Experts of a small language model.
Size: 14 layers, 50.4M parameters.
Training: a variant of SOAP for the experts, 319M tokens, 4863 steps.
Below are experts of layer 2 (counted from 0) of a mixture-of-experts language model. Rows are named router (the router's row for the expert), gate (a neuron's input weights, with its number), up (a neuron's input weights, with its number), down (a neuron's output weights, with its number) and show model dimensions 0-255. Each number is 128 + 24 x the weight over its row's rms, rounded and kept within 0 to 255.
After each expert's rows: "raises" lists some tokens whose logits its average output raises strongly, later layers aside. This comes from a sample of Wikipedia text that the model never trained on.

# expert 43
router [125 115  89  86 126 142 144 119 113 134 118 133 119 108 127 112  98 174 139 145 102 124 179 123 123 107 118 140  93 118 118 131 115 162 201 111 105 126 141 106 166 143 129 106 171  96  84 122 101 150 170 131 131 138 151 105  96 105 119  88  93 152 136 100 111 147 136 162 176 128 164 106 149 137 136 124 109 125 169 116 146 152  94 149 124 123 107 141 114 126 105 154 108 132  90 108  96 160 189 136 134 117 108 137 128  92 132 142 130 104 127 130 147 160 148  72 150 143 111 124 138 149 146 113  95 143 115 121 153 110 156 164 120 115 167 177 127 106 140 141 115 132 151 116 101 154 167  83 134 181 105 128 156 139 136 129 133 152 133 161 138 119 141 125 147 194  92 104 118 143  91 131 171  89 130 141  88 156  85 136 126 110 105 134 136 134 147 151 104  92 164 152 124 108 177 119 116 125 136 121  83 179 147 127 142 120 116 112 136 154 124 110 145 118 130 115 107 132 123 164 122 168 106  73 138 140 106 128 102 119 108  81 107 122 117 105 119 147 129  94 104 118 129 141  98 118 133 148 121  84 100 186 131 138 142 159]
gate0 [137 103 151 125 117 136 134  97 159 145 146 131 134 161 126  87 112 149 190 145 133 158  94 145 117 140  59 172 130 111 100 106  91 157 163  63  95 127 114 124 177  95 105 102 118 114 136 162  82  94 108 127 132 122 125 136 159 117 108 146 106  97 109 161 167 136 108 148 131 147 168 116 137  92 141 126 120 100 154  99 132 139 134 145 125 103 157 162 135 141 162 137 136 145 135 177 108  94 152 106 146 125 122 100 122 123 113  86 140 123 152 134 106 105 168 106 124 141 121 115  92  92 100 108 128 128 109 133 184 117 115  98  97 133 130 126 148  92 110  90 150 135 104 110 122 106 179 149 118 146  84 136 169 114 109 141 107 140 148 178 128 167 161 105 103 156 105 147 110 149 140 152 142 114 113 112 112 149 101 127 136  85 100  97 157 178  98 169 136 147 127 170 126 102 127 117 126 121 141 131 110 107  96 117  88 153 137 124  92 128 166 133 130 160  93 131 103 110 122 112 101 119 148  81 112 161 140 142 146 123 142  94 135 130 163 120 147 143 127  74 140 103 120 112 148 135 128 111 125 162 145 117 155 137 135 155]
up0 [156 135 136 125 107  92 120 124 206 169 118 150 135  96 119  95 145 130 119 130 131 131 104 109 114 127 118 164 101 128 130 134  97 114 100 124 142 153 126 121 119 110  99 150 157 134 166  94 179 145 162 128  85 113  86 135 141 132 120 161 106  74 127 108 142 143 160 131 120 138  86 126 144 100  94 153 201 134 148 126 141 135  84 123 169 150  85  91 149 120 116 118 146  91 124 100 137 138 120 132 136 142 134 114  86 136  82 164 118 129 153 152 187 131 172 148 121 137  95 138 161  86 112 128 121 141 140 119 119 129 108 157 134  97 137 121  38 163 143 125 138 143 121 111 101 110 131  84 176 142 135 145 156 130 130 142 138 165 145 157 143 113 129 152 128 152  85 136 132 129 146 142  81 148 150 141 161 103 140 154 120 152 120 174 123 118 144  85 130  89  92 130 114 141 130 131 113 121 101 104 160 145 114 167 159  73 121 141 145 102  93 128 136 101 152 115 154 121 119 122 102 150 166 136 117 160 109 134 143  94 113 138 144  96 132 126  92 153 119 120 139 145 140 127 106  71 125 133 127 143 127 114 125 108 109 151]
down0 [130 149 139 118 123 141 180 120 142 135 102  95 164  97 151 150 148 141 129 115  81 144 135 117 147 141 133 135 137 138 142 114 107 114 107 142 109 114 120  99 123 112 164 163 141 163  85 127 128 106 134 110 130  94 129 134  96 115 149 138  96 112 139 120 128 144 117 120 130 129 127 127 149 164  97  96 131 126  90 125 178 128  77  78 145 115 130 100 157 119 157  99  98 143 113 130 179 182  68 126 164  80 110 108 124 130 128 119  67 107 107 136 139 156 122 147 149 130 155 172 152 164 144 113 130 120 127 153 144 108 134 136  78 159  89 148 106 171 128 161 120 126 113 161 107 167 144 122 124 110 116 126 105  92 162 118 135 130 107 143 111 114 114 153 115 110 160 109 104 146 139 127  70  77  76 132  79 113 127 117 139 104 122 175  90 155 126 147 105 124  85 101 138 156 119 123 128 112 113 105 140 145 112  91 189 142 171 106 132 130 109 145 139 156 157 111 132 140 154 102 116 112 103 129 122 129  96 126 100 118  92 147 129 142 123 172 147 140 141 117 176 141 153 118  82 117 169 135 155 139 160 146 118 142 155 165]
raises: "tt", "s", "w"

# expert 56
router [135  96  92 112  98 148 136 120  91 146 149 151  99 126 140 139 110 146 145 133 159 102 170 110 135 144 111 111 102 124 126 123  85 132 144 136 117 106 123 112 160 169 142 115 157 110  98 101 123 138 136 121 129 138 165 112 113 142 164  98 125 154 149 171 101 155 115 160 195 162 142 124 134 125 115 108 173 120 168  93 142 143 147 174 134  94 122 145 127  95 133 138 110 123 120 124 124 146 105 122 107 146 143 127 143 121  84 126 140 105 123 162 154 168 157 101 144 187 104 119 146 134  58 134 141 135 129 142 124 108  92 144 123 111 151 156 150 128 142 129  97 166 176 109 106 158 133  65 130 207 135 115 176 141  70 154 125 139 131  92 151  71 144 115 144 137 141 115 101 135 122 117 126 100  95 136  88 139 115 133 123 107  95 104 111 141 126 158 126 158 112 134 141 164 159 151 134 116 144 116 106 111 127 111 139 128 105 126 157 147 123 102 116 123 164 104  96 106 139 125 158 120 144 110  92 138 119 136  88 122  81 141  65 136 135 107 134 134 168 133 108 142 107 133 134 118 125 115 124 117 107 193 142  74 115 136]
gate1 [ 90  96 136 141 164 116 142 140  75 139 110 119 126 165 118 121 134 110 108 111 139 150  78 140  89 170  97 101 106 135  75  98 110 140 147 149  98 142 125 123 147 112 145 147 171 127  91 102 132 124 163 116 174  72 128 113  62 115 144 120 117 158 112 123 140 112 113 129 167 125 132 132 182 127 140  98 162 121 100 132 149  93 137 117  97 124 147 166 113 119 163 113 167 104 136 114 116 115 134 151 129 132 141 149 149 124 101 129 142 135 154 111 120 135  97  82 168 164 150 106  85 148 132 113 166 178 172 119 128 127 125 170 109 161 152 111 152 117 106 143 144  84 153 109 116 123 167 120 164 125 121 138 131 126 129 164 142 140 128 101 142 154  89 121 136 148 128 152 145 101  97  93 125 136 135  98 154 120 103 155 135  73 111 128 115 123  97 131 119 105 115 114 126 140 119 128 140 133 105 119 146 137  93  58 139 135 130 158 161 117 114 126 169 122 118 102  81 155 109 138 160 134 109 115 137 163 121 163 139 107 127 131  99 135 176 121 127  91 129 156  74 138 116  98 102 143 107 156 130  87 134  80  96 151 126 139]
up1 [111 141 145 137 107 153 109 125 108 137 123 128 150 102  96 145  90  58 146 129 103 120 152 117 132  70 109 172 125 138 125 142 147  74 178 118 134 146 140 159 176 116 160 119 131 139 114 164  96 125 152 125 110 107  96 132 119 119 152 129 144 147 151 122 111 121 139 138 164 128 151 141  97 129 128  99 122 172 113 102 135 154 130 117 160 106 122 121 105 113  83 120 128 141 141 128 168 112 148 124 150 125 147 112 175 192  91 116 132 151 167 149 131 137 156  85  78  87  86  93 142 124 154 129  98 147  63 109 135 127 165  95 118 136 125 115 143 123 107 101 114  94 107 103 152 134 113 130  84 138 135 158 133 121 117 166 153 153 156 161 175 128 165  92 106 124 134 141  66 140 120 135 135 137  80  89  93  89 127 129 105 115 146 126  79 131 157 103 142 144 151 138 152 137 151  72 147 160 153 101 136 102 122 126 110 128 130 112 148 162 165 120 117 150 137 138 129 124 140 136 116 120  81 101 159 138 136 128 124 120 114 132 135 120 122 135 136 142 119 166 158 130 101 106 100 157 159 174 167 128 103 152  97 127 128 119]
down1 [136 118  61 119 134 103 131 145 137 122 110 142 116 119 115 162  58 134 138 138  97 137 172 105 107 104 128 147  93  82 118 101 132 131 132 132  95 112 124 170 123 133 138 101 164 126  89 118 131 128 158 183 141 103 114 114  89 104 143 143 114 121 104 161 147 104 173 172 154 132 135  97 113 120 112 153 103 146 152 133 159 148 136 114 129 100 103 119 107 122 119 145 109 173 101 112 111 134 171 124 144  91  93 131 122 159 134 138 127 128  85 132 111 124 144 132  88 128 138 153 144 143 169 180 114 154 132 150 144 166 133 127 155 196 144 127 113 113 128 118 158 140 135 115 120 122 114 111 107 157 115 145 146 187 163 134 112 150 112 131 167  88 136 121  80 148 137 135  93 149 152  98 138 128 131 114  84 135 111 130 133 105 111  95 158 123 126 121 114  87 126 151 139 120 165 100  89 121 147 109  79 138 166 124 111 126 177 101 168 139 114 129 158 152 166 170 138 152 148  96 115 127 126 139 136 157 156 180 139 103 141 148 104  92  79 154 149 143 104 153 158 132 117  88 149 130 115 133 164 104 135 101 157 137 139 118]
raises: "gg", "tten", "tt", "mm", "pp"

# expert 62
router [135 113  99 103 124 131 111 121 121 171 121 165 154 121 137 138 133 185  84 143 166 125 108 120 105 155 104 143  90  96 177 118 112 149 161 144 108 178 126  97 210 148 143 109 152 142 115 101 114 144 169  77 124 146 146 128 106 130 147 110 108 120 137 154  92 151 109 161 141 168 138 145 135 126 146  95 145 122 156 107 146 145 117 177 134 129 126 153 180 123 157 134  99 118 110 127  86 146 104 109  94 167 147 121 155  96 137 171 158  96 118 166 156 138 153 128 162 136 126 125 130 115 102 139 162 153  88 143 122 111 117 135 117 152 133 135 144 107 144 151 137 133 199 119 108 154 137 123 127 137 110 101 126 138 141 137 137 136 148  97 147 115 146 108 140 120 122 140 126 144 110 189 149 133 148 131 126 160 132 176  97  99 143 122 118 125 166 140  97 100 128 136 147 187 156 130 115 106 152 110 119 129 129 109 169 123 115 126 153 130 117  83 153 115 122 122 146 117 117 139 135 135 137 126  74 152 108 180  98 172 133 117  94 150 115 108  96 127 146 103 110 138  75 143 115 158 149 107 164 102 107 155 174 133 119 144]
gate0 [121 127 105 135 132 130 130 100 120 111  92 142 123  96 159  97 101  90 140 118 154 160  96 120 113 136 139 111  85 171 122 112 123 122 174 121 137 121 119 118  90  95 140 153  99 117 112 136 116 131 159  95 127 118 158  99 141  81  95 122 106 137 151 130 141 178 142  98 142 131 130 119 130 116 163 145 130 201 139 134 161 151 143 149 137  98  92 154  82 119 153 146 116 148  90  88  71 124 126 110 136  92 104 152 123 139 101 146 160 169 148 124 132 130 101 122 166  98 197 111  86 137 166  98 145 127 145 126 129 124 124 138 149 104 141 171 145 132 154 114 129  97 150 131 138 141 155 121  96 133 165 126 175 105 138 145 130 129 146 174 151 129 113 151 185  88 140 149 159 156 125 125 110 129 160 143 114 167 131 122 156 111 172 150  90 116 132 165 100 131 113 139 162  78 100 124 147 118 126  78 149 130 143 112 115 118 143 117 163 128 143 161 166 146  88  96 142 105 112 150 112 151 105 180 129 166 126 134 114 133 124 122 162 110 126 133 125 149 104 150 127 152 135 157  93 166 102 136 123  99 106 152 163 139 135 106]
up0 [129  83 135  81 119  85 145 139 123 142 157  62 144 126 121 110 129  77 127 143 124 159 101 145 113 150 121 106  86 101 135 143 122 117 111 121 143  91 151 119 182 136 130 106 115  92 104 158 178 117  96 109 105 132 110 107 141 106 164 112 138 119 139 146 163 128 198 163 124 146 109 100 167 117 167 113 145  97 138 146 136 129  83 139  84 106 146 139 143 119 120 109  78 115 100 150 120 126 170 127 137 128 114 126 109 111  90 127 120 125 108 104 142 145 122 106 153 145 122 141 124 117  93 111 122 125 143 122 180 136 101 123 101 142 108 119 125 130 147 141 146 124 138 142 139 121  76 159 162  98 155  53 123 154  99 120 146 117 110 146 134 114 130 143 153 118 147 159 134 135 107 146 142 127 144  95 138 100 134 128 145 132 114 149 151 145 113 162 141 146 163 129 128 100 139 126 119 140 120 124 139 118 109 117 100  64 178 151 204 158  90 175 111 118 128 131 158 136  70 136  93 137 144 157 142 124 170 110 136 157 128 129 102 112 150 128  96 154 117 111  98 143 123 140 117 128 132 177 118 161 138 112 122 115 120  62]
down0 [152 146 109 147 168 163 129 117 112  80 125 108 130 123  94 105 114  84  97 139 122 115 152 129  97 138 146 139 151 105 126  82 125 122 119 145 143 126 131 107 119 137 133 149 121 188  77 154  71 130 112 117 124 119 143 128 138 103 136 148  72 163 147 163 123 134 168 111 102 105 145  84 130 154  94 120 172 140 147 155 145 156 138  94 130 142 144 113 110 140 127 133 170 143 113 127 126  88  97 145 137 127 136 124 128 168 138 136 144 169 151 111  92 110 131 146  78 143 125 161 143  97 144 105 165 118 121  98 156 121 121 123 162 115 155 116 128 136  90 169 110 169  91 123 107 161 167 121 116 142 143 158  85 117 127 128 132 133 112 116 140 100 127 103 150 158 179 145  81 133  91 145 122 132  86 158 125 142  63 121 135 176 164 122 119 114 145 135 168 117 107 137  89 110  96 109 107 136 166 104 110 120 135 151 152 150 170 122 157 165  96 134 121 125 169 132  78 119 154 132 120 133 146 112 120 125 106 120 132 152 111 128 106 116 129 128 158 130  72 132  75 170 170 146 104  89 142 113 113 123 118 132 143 132 156 105]
raises: "t", "pen", "ed"

# expert 12
router [150  92 123 148 105 158  95 140 119 137  98 140 186 162 124 196  99 134 139 152 129  95 117 105 128 135 114 117  77 139 179 130 108 153 129 172 110 224 113 130 141 140 148 144 150 130 124 131 127 150 139 104 126 142 142 144 132 137 175 130 128 139 132 167  64 165  83 144 172 145 128 144 126 135 118  77 147 117 129 133 118 158  93 144 133  98 138 145 143 106 133 147 117 127 109 118  91 146 103 123 107 147 116  93 133 128  92 120 155 122 137 146  82 144 161 121 128 177 124 104 166  68 113 135 111 149 128 115 145  93 148 135 127 135 113 128 120 134 137 176 141 134 112 108 127 126 137  95 144 126 114 132 114 197 138 134 129 134 141  93 127 143 152 130 154 136 140 159  93 118 132 124 119 100  84 126 108 124 111 150 105 127 117 103 119 118 167 141 116  91 103 172 145 147 127 144 143 127 119 120 124 129 141 116 118 113 127 145 120 125  94 117 158 125  77  94 110 134 130 130 120 126 139 120 105 120  59 143 111 178 127 103  65 104  94 100 134 168 128 127 117 133 118 149  58 103 120 133 152 103 126 120 146 106 110 152]
gate1 [ 97 120 115  93 112 122 118 139 138  94 155  99 135 168 158 144 123 137 121 116 164 101 135 131  86 111 133  89 164 137 124 103 114 138 121 133 127 113 141 116 152 131  97 167 121 171 102 118 121 125 150 164  80 140 174 163 132  66 129 110 131 169 168  88 139 143  91 126 148 135 151 122 126  91 133  92 122  92  89 120  91 172  95 147 107 114  79 102 146  90 128 112 122 142 152 104  96 163 151  90 112  92 100 146 127 127 120 159 136 109 106 151 120  97 108 115 147 125 134 110 156 137 101 124 147 136 144  98 146 118 138 166 112  91 125 123 103 151 165 154 157 164 169 162 123 157 123  83 125 101 117 123 124 184  89 147 133 163 122 129 119 136 133 114 104 115 131 159  73 129 147 153 128 155  54 157 120 123 160 112 149 127 123 124 124  92 135 129 139  97 120 102 111 125 110 177 118 119 119 127 101  80 107 142 119 119 102  76 130 158  63 132 112 123 127 105 112 133 139  83 144 106 144 100 119 104 120 125 112 102 126 140 112 120 130  93 115 145 108 136 138 142 130 160 166 122 152 159  99  93 115 144 144 148 121 126]
up1 [139 102 116 123 145 130 133 136 168 142 146 167 104 124 103 125 181 104 132 133  92 121 134 133 111 127 158 172 140  98 120 119 142 146 162 123 112 122 121 173 105 143 134 103 169 125  84 157 131 119 136  85 137 165 157 133 156 154 153 136 157 111 117 146 129 125 161 124 114 113 118 192  85 106  91 119 125  81 146 139 147 134 136 134 140  93 117 101 132 142  92 156 132 119 140 154  67 116 134 145  76 127 126 136 120 165 168 117 104 162 129  86 148 140 181 118 142 125 109 118 120 132 169 152 148 120 111 153 148 111  78 107 124 146  55 104 158 164  79 126 154  93 171 118 161 120 127 140 132 118 127 100 168 151 121 148 155 130 137 120 161 124 119 158 166 107 145 143 105 139 142 106 122 119 152 144 140 110 127 125 130 111 110 102 107 112 145 167 118 108 129 104 117  94 165  69  88 172 100  89  97 139 112 111 119 171 115 166 157 102 135 142 137 157 101 138 164 133 146 159 123 143 149 140 138 100 149 100 126 142 159 112 119 118 113  98 117 131 123 177 136 138 122 119 150 121 162 108 158  99  97 114 158 107 117 109]
down1 [152 161 153 109 107 135 110 130 132 112 123 125 106 131 115 108 137 125  98 151  89 142 169 108 113 116 146 161 132 120 108 150 104 167 144 128 132 129  84 203 128  97 167 110 130 157 115 119 152 155 135  99 143 174 156 154 153 157 193 149 135  86 132 124  95 129 114 137 136  90 121 135 100 114  85 130 145 105 158 133 163 135 126 138 101 127 129  96 130 113 118  98 105 137 159 139  89 134 107 102  98 120 122  98  82 170 132  97 103 127 162  84 123 132 146 100 106 120  99 157 100 132 150 140 120 114 116 140 130 121 123 117 100 153  96  83 111 135 131 125 139 120  98 106 145 149 108 109 106 163 125 112 180 170 101 157 128 107 168 116 157 122 128 139 186 125 136 140  96 120 157 104 121 129 121 156 144 136 156  80 115  83 129 103 131 132 159 160 141 120 106 118 120  99 145 136 126 162  53  86 103 145 107 121 126 160  99 163 147 128 102 119 144 149 134 119 163 137 145 142 157 138 126 159 143 116 129 110 138 141 144 125 154 123  61 126  96  99  87 160 162 139 102 104 143 142 160 148 173 139 115  90 149 131 125 115]
raises: " the", "tro", "ten", "tra"

# expert 38
router [132 126 130 141 125 121 124 120  89 112 111 135 145 138 147 143 129 162 139 131 129 107 112  90 132 135 121  74 140 143 152 111  81 142 121 136  95 139 135 101 143 128 175 155 138 132  92 112 117 144 148 106 110 122 139  97 129 173 126  91 146 129 153 161 134 131 136 129 164 172 138 119 119 145 155 103 184 151 119 120 174 136 139 138 136 126 129 125 138 116 206 143 132 122 108  80 122 124 146 135 142 138 131 104 128  75  81 144 137 115  47 118 107 156 133 113 181 121 134 121 199 121 120 143 167 136 124 136 166 129 182 114 122 101 125 132 152 146 125 148 136 158 128 114  90 128 182 142 130 119 126 125 160 122 123 161 115 131 121  95 153 114 156 114 143 143 139 139 112 198  86 150 140  79 141 122 123 147 152 122 104  62 129 139 116 134 160 118 101  95 169 129 129 145 114 147 116 133 155  99 126 136  69  84 124 132 130 119 131 123 124  93 171 115 134 126  77 134  82 124 145 126 138 127  82 166 115 120 104 111 113 116 125 133  55  94 133 129 126 120  88 127 129 126 129 134 153 117 119  89  99 118 124 138 108 145]
gate1 [112 124 110 112 124 119 135 142 133 125  89 109 115 110 117 146 102 123 170 136 125 162 129 145 114 107 123 142 101 138 114  96 118 149 119 139 101 145 147 174 122 137  91 109 128 126 149 144 144 139 153 186  98  93 134 112  80 141 161 162 121 117 174 162 151 116 118 146 151 149  78  96 133 120 128 143 135  62 100 135 130 158 137 151 162 119 126 161 138 133  94 172  71 141 118 103 132 133  99 126 151 121 148 126 143  94 128  89  89  95 115 121 142 115 120  99 140 117 161 128 159 139 132 116 137 154 138 106 151 119  83 125 141 109 113 112 188 114 159 160 131  80 114  89  85  96 104 127 134 122 144 159 134 162 127 162  90 133 144 108 106 134 120 117 133 112 122 123 128 110 121 143 148 169 118 161 105 136  70 150 137 137 110 160  99 126 184 126 130 130 123  87 139 159  87 113 133 144 160 101 104 148  91 154 109 157 108  84 113  85 146 185 159 157 123 120 134 141  91 129 152 156 154 146 145 176  76  92 117  93 111 137 135 100 133 133 149 136 109  97 140 136  97 132 130 130  93 157 140 105 135 121 109 168 106 131]
up1 [154 133 124 138 117 135 124  99 164 144 159 112 139 132 137  77 118 163 125 160 130 136 144 153 128 164 101 112 128 133 140 127 148 170 149 134 154 122 121 120 101 100 150 113 118 144 143 112 116  93 112  81 110 117  95 127 133 107 120 157 161 158 157 139 117 124 117 151 126 107 161 153 166 129 123 125 125 153 103 169 111 108  57 183  83 114 117 113 101 125 165 142 147 103 106 155 119  93 159 163 146  94  96 151 125 143 107 150 134  91  91  90 106 140 152 173 148 126 129 122 112 169 171  99  71 146  91 138 136 130 117 117 138 129  93 123 101 116 128 138 143 185 145 147 137 143 150  85 112 141 116 105 128  96 197 159 126 160 111 113  95 122 128 133 126 138 131 158 143 155 179 104 142 166 121 130 118 134 163 110  75 123 148 160 117 123  89  87 114 122 155 130 136 111 151 146 109 125  99 148 125 129 135 144 139 139  97 132 100 162 124 108 143  99 149 110 133 175 155 142  89  85 147 160 130 113  98 166 124  91 144 116 117 177 129 147 119 171 150 157 127 151 141 108 138 179 127 123 123 144 141 111 130 101 128 105]
down1 [167 133  99  76 164 153 124 127 140 190 116 116 154  81 143 102 148 136 137 135 136  96 116 136 140 138 114 123 121 174 149 168 156 160 120 156  96 122 132 141  94 159 125 115 121  97 130 115 137 141 103 136 107 120 114 156 141 137 128 120 106 128 120 126 141 126 121 123 152 112 138 120 104 144 121 139 118 121 137 148 135 124  81 160  95  95 180 120 102 129 166 165 116 132 149 131 135 152 141 133 118 123 120 162 150 125  98 108 109  91 155 116 122 118 117 117 111 129 161 128 126 152 124 113  80  92 113 112 110 179 109 133 160 144 121 168  82 142 152 144  99 161 138 114 120 123 136  77 116 141 131 121 109 123 145 153 178 155 114 136  83 131  93 119  88 133 116 142 186 173 109 134 173 126  98 112 135 123 136 140 120  90 126 159 108 140 153 130 144 185 141  71 127 130 113 142 147 141 115 121 172 115 137 148 131 168  98 132 106 168 120 130  74 172 149 136  99 168 122 148  98 100 102 135 119 142 133 115  80 104  99 169  95  95 121 110 149 161 130 185 116 141 150 116 163 176 143 127 133 145 181 119  91 133 119 122]
raises: ",", ".", "–20", "–"

# expert 51
router [131 162  92 103 122 177 121 146 114 191 156 147 159 108 131 122 134 142 135 138 139 114 137 131 127 142 132 119 149 134 132  94 127 113 111 129 101 134 118  61 173 165 134 101 129 134 103 103  88 124 150 128  83 134 156 119 114 152 151 123 126 147 149 137 131 140  93 132 137 147 164 184 128 153 168 124 153 140 170  98 129 168  98 134 148 139 137 155 138 121 108 145  98 120  92 128 134  88 130 145  95 124 136  79 167 103 117 134 134 101 113 172  92 159 116  99 133 155 107 131 170 122 164 141 173 149 122 149 106 126  93 166  99  84 110 134 127 140  93 142 137 144 129 103 117 112 144  89 140 174 124 111 150 141 109 140 103 146 148  99 134  72 128 105 172 136  93 108 109 123 135 128 113 128 113 123 121 163 145 160 135 106 103 129 113 138 159 152 116 104 157 147 137 172 161 143  89 126 156 112 132 134 105 111 145 139 119 125 168 133 104 107 132 144 140 132 107 103 113 137 126 112 155  91 116 122 110 133 113 139 116  94 118 174 103 120  86 163 129 105 111 162  97 139 137 122 172  58 139 109  92 193 158 144  92 135]
gate1 [111 155  98 165 166 120 111 100  87 140 146 141 135 150 136  95 146 134 142 147 141 127 148 111 126 103 118 102 119  68 119 118 159 102  86 106  90 138  97 104 124 146 154  87 126 152 131 133 131 125 140 127 119 111 154 118  94 169 166 105 130 153 132 134 138 120 131 138 145 135 109 125 136 155  96 157 177 130 151 133 114 143 104 145 151 146 155 107 120 111 146 120 141 110  75  84 139 166 103 133 139 121 115 162 138 160 121 156 107 101 113 185 122 127 101 116 132 152 156 160 129 115 116 129 133 160 152 136 112 138 148 157 117 115 106 101  93 138 131 156 165 146 144 153 104 115 109 143 164 107 135 139 151 127  65 166 140 169 175 108 127  73 128 118 113 177 120 147 104 116 119 144 166 137 171 104 110 156 182 134 115 143 142 140  97 150 115 122  97  92 129 161 108 143 133 112 182 126 138 101 130 147 102 169  58 139 109 156 148 154 164 120 148 123 147 159 150 123  89 182 163 113 143 131 123 151 134  96 112 176 126 105 112 138 133 121 108 159 120 150 136 170 131 142 132 130 122  86 145 138 147 167 109 111 118 163]
up1 [ 95 143 120 140 114 103 106 147 132 142 177 111 108 153 138  98  99 143 137 112 105 173 158 110  89  83  98  81 123 124 150 128 147 161 151  97 133 125  93 114  91 146 176 144 143 116 133 125 128  99 145 143  96 137 170 117 136 126 146 167 118 114 136 102 142 149 136 115 109 111  95  87 121 120 123 166 189 107  87 144 175 148 117 160 143 168 123 134 117 136 122 108 160 163 152  75 137 136  93 163 111 133 109 148 131 146  82 141 106 136 117 113 140 187 134 136 124 126 114 148  80 156 139 128 138 162 101 150 172  87 179 176 127 149 122 105 107 109 130 113 187 105 130 145 125 154 100 112 149 118  97 141 127 133 127 145 126 148 124 134  78 117 113 143 137 147 110 125  94 149 124 163 148 126 122 148 127 109 143 137 111 167 141 177  97 123 123  99 182 108 157 110 128 153 149  97 121 113 133 146 167 145 105 149 160 108 105 126 102 141 106 140 129  91 125 126 154 153 117  99 102 141 116 114 155 104 105 141 101  68 102 123 110 115 106 162 130 134 163 146 139 145  96 149 131 141 103 126 167 163 132 150 108 155 110 120]
down1 [120 104 140 138 113  94  89 182 106 160 142 166 139 137 101 136  96 105 119 143 159 144 157 106 111 123 150 152 150 163 131  77  85 139 161 109 119 161 152 131 106 146 100 128 114 100 177 109 123 125 107 108 164 120 127 140 100 145 164 112  83 158 147 146 136 144 113 133  96 142 130 127 137 127 152  94  98 146 140 135 136 151 102 149 128 142 114 148 117 152 146 169 161 161 136 126 117 171  71  97 106 155 153 154 112 175 135 114 117 123 155 163  96 127 143 125 111 107 104 172 122 126 107 158 178 140 109 124 136 112 137 128 147 147 139 136 127 134 135 150 122 175  77 129 156 120 128 175 132 130 101 134 117 109 136 135 176 134 124 140 156  99 129 128 117 186 102 103 123 137 128 149 161 165 136 108  64 148 150 130 120 186 129 116 137 133 142 131 119 122 160 116 154 138 157  85  91 115  83 136 116 129 104 111 140 120 130 128 102 133 123 135  71  77 180 133 114 129 150 164 110 150  98 145 138 131  67 131 139  93 127  65 136 115 121 173 131 120 156 102 131 134 140 146 141 118 145 154 115 145 144 103 115 145 115 105]
raises: "al", "ri", "at"

# expert 59
router [149 109  87 106 109 160  94 115 106 143 128 155 121 121 147 143 112 144 129 160 160  86 129 114 130 158 101 106 106 115 146 102 110 118 150 155 101 136  97 100 153 155 154 102 157 101 110 120 110 161 152 109 118 153 159 114 104 148 151  95 117 147 161 136 107 159 107 136 155 148 156 148 150 159 150  92 155 139 133  93 156 156 124 156 154  95 107 154 149  97 144 149  96 134 105 114 101 113 114 152  90 150 141 111 165 109 128 146 160  99 109 150 113 161 143 114 160 167 101 112 155 106 135 154 140 159 114 139 149 100 122 117 132 112 114 154 165 168 139 154  97 152 138  82 103 138 153  92 112 150 105 104 157 154 113 150 107 152 151 105 154 105 167 102 169 150 109 107 104 159 104 155 138 101 102 148 111 153 154 139 124 109 105 108 102 108 155 151 101  99 157 155 154 142 161 164  99  93 165 102 127 151 124 107 150 104 101 154 166 146 106  91 159  91 129 101 107 100 119 149 150 133 125 102 106 149 107 146 100 159 102 114 103 127 100  96 123 154 148  96 102 151 109 159 115 144 149 100 155  83 105 155 142 102 110 153]
gate0 [ 97 159 120  99 158 164 144 130 126  93 145 148 110 113 138 141  89 147 158  88 150 115 120  87 121  96 107  80 112 110 115 116 138 109 145 139  73 139 120 114 177 163 131 116 153 141 153 129 120 143 113  99 118 170 137  99 117  81 108 111 137  98 130 141  99 144 116  87 119 163 169 113 165 135 110 127 126 103  97 153 135 177 114 108 161 100 153 140 137 191 126 112 104 137  74 137 112 139 117 124 108 112  77 102 141  92 133 134 143 115 133 135  98 127 121 137 110 165 128 112 129 139 130 125 127 177 126 146  90 114 117  96 169 131 111 128 117  91 145 157 108 108 120 142 100 129 192  95 120 116 147 106  86 147 183  95 108 123 178 126 109  77  95 152 106 129 126 127 113 108 149 134  97 139 141  94 126 113 152 140 146  94 159 129 112 158 113 141 105  88 170 124 131 155 144 136  96 115 172  63 148 127 122 125 136 128  74 132 132 120 130 111 137 108 144 148 106 126 106 161 130 100 129 126 169 161 157 149 153 141 126 150 106 115 128 152 143 109 154 112 135 159 152 137 108 143 119 130 168 136  86 123 141 124 110 169]
up0 [119 119  94 112 121 132 114 134 122 164 104 125 110 104  96 148 144 150 151 143  93 129  93  40 152 114 102 128 152 121 137 137 120 115 161 114 123 103 121 133 161 150 125 175 144 154 140 137 183 117 132 124 165 108 123 106 147 146 132 151 122  85 123 160 104 125 177  62 103 113 163  96 136 149  94 148 135 121 132 107 120 106 141 123 100 124 133 113 112 115 128 125 121 113 200  92 106 111 121 168 147  73 155 134 124 149 158 106 138 109 114 153 116 144 138 137 123 144  49 143 143 175 107 178 117 155 148 155 110 110 131 153 126 131 117 131  90 180 156 141 113 114 131 156 130 142 188 119 115 111 126 122 135  77  80  90 126 116 155 107 114 113 133 127 126 115 103 128  96 103 157 174  96 140 124  98 151 109 143 138 106 135 105 143 101 132 119 139  85  88 193 102 132 131 162  93 149 120 117 134 130 108 104 128 145 109 102 137 123 132 179 107 153 139 144 156  96 155 103 100 144 111 154 144  96 118 124  96 146 136 118 110 114 131 132 148 135 121 126 145 139 136 146 116  99 148 160 142 161 155 126 121 117 111 135 146]
down0 [111 121 163 120 126 141 122 113 157 122 133 115 104 119 154 158 116 128 111 120 144 102 100 102  93 158 118 103 133 117 125 178 120 108 178 101  72 100 140  91  84 141 120 136 142 150 105  87 147 127 115 137 154 139 129 172 139 131 148 144 131 128 126 113 110 117 169  92 140  98 124 147 150 112 170 129  64 124 133  94 111 174 125 166  79 121 122 110 124 108 165 155 130 154 130 133 122  90 135 133 127 157 159 122 112 107 136 178 145 135 121 134  99 111 153  88 131  99  88 152 149 110 182  94 113 144 141  91 100 113 110 104 145 166 127 169 134 153  92  86 154 151 128 140 136 137 163 128 116 125 150 113 111  95 102  96 116  93 157 125  95 137 139  95 149 125 119 115  95  89 194 136 142 136  71  90 144 150  97 121 152 137 140 190 115 147 104 115 107 129 144  96 165 168 110 132 117 150 122 172 128 118 112 125 140 158 129 143 140  94 121 116 145 107 107 134 111 182 116 152 144 108 138 141  84 103 155 110 169 102 100 157 123 142 124 102 127 115 121 111 114 103 132 122 157 136 112 117 131 167  99 118 154 142 115 146]
raises: "ł", "ally", "ise", "old"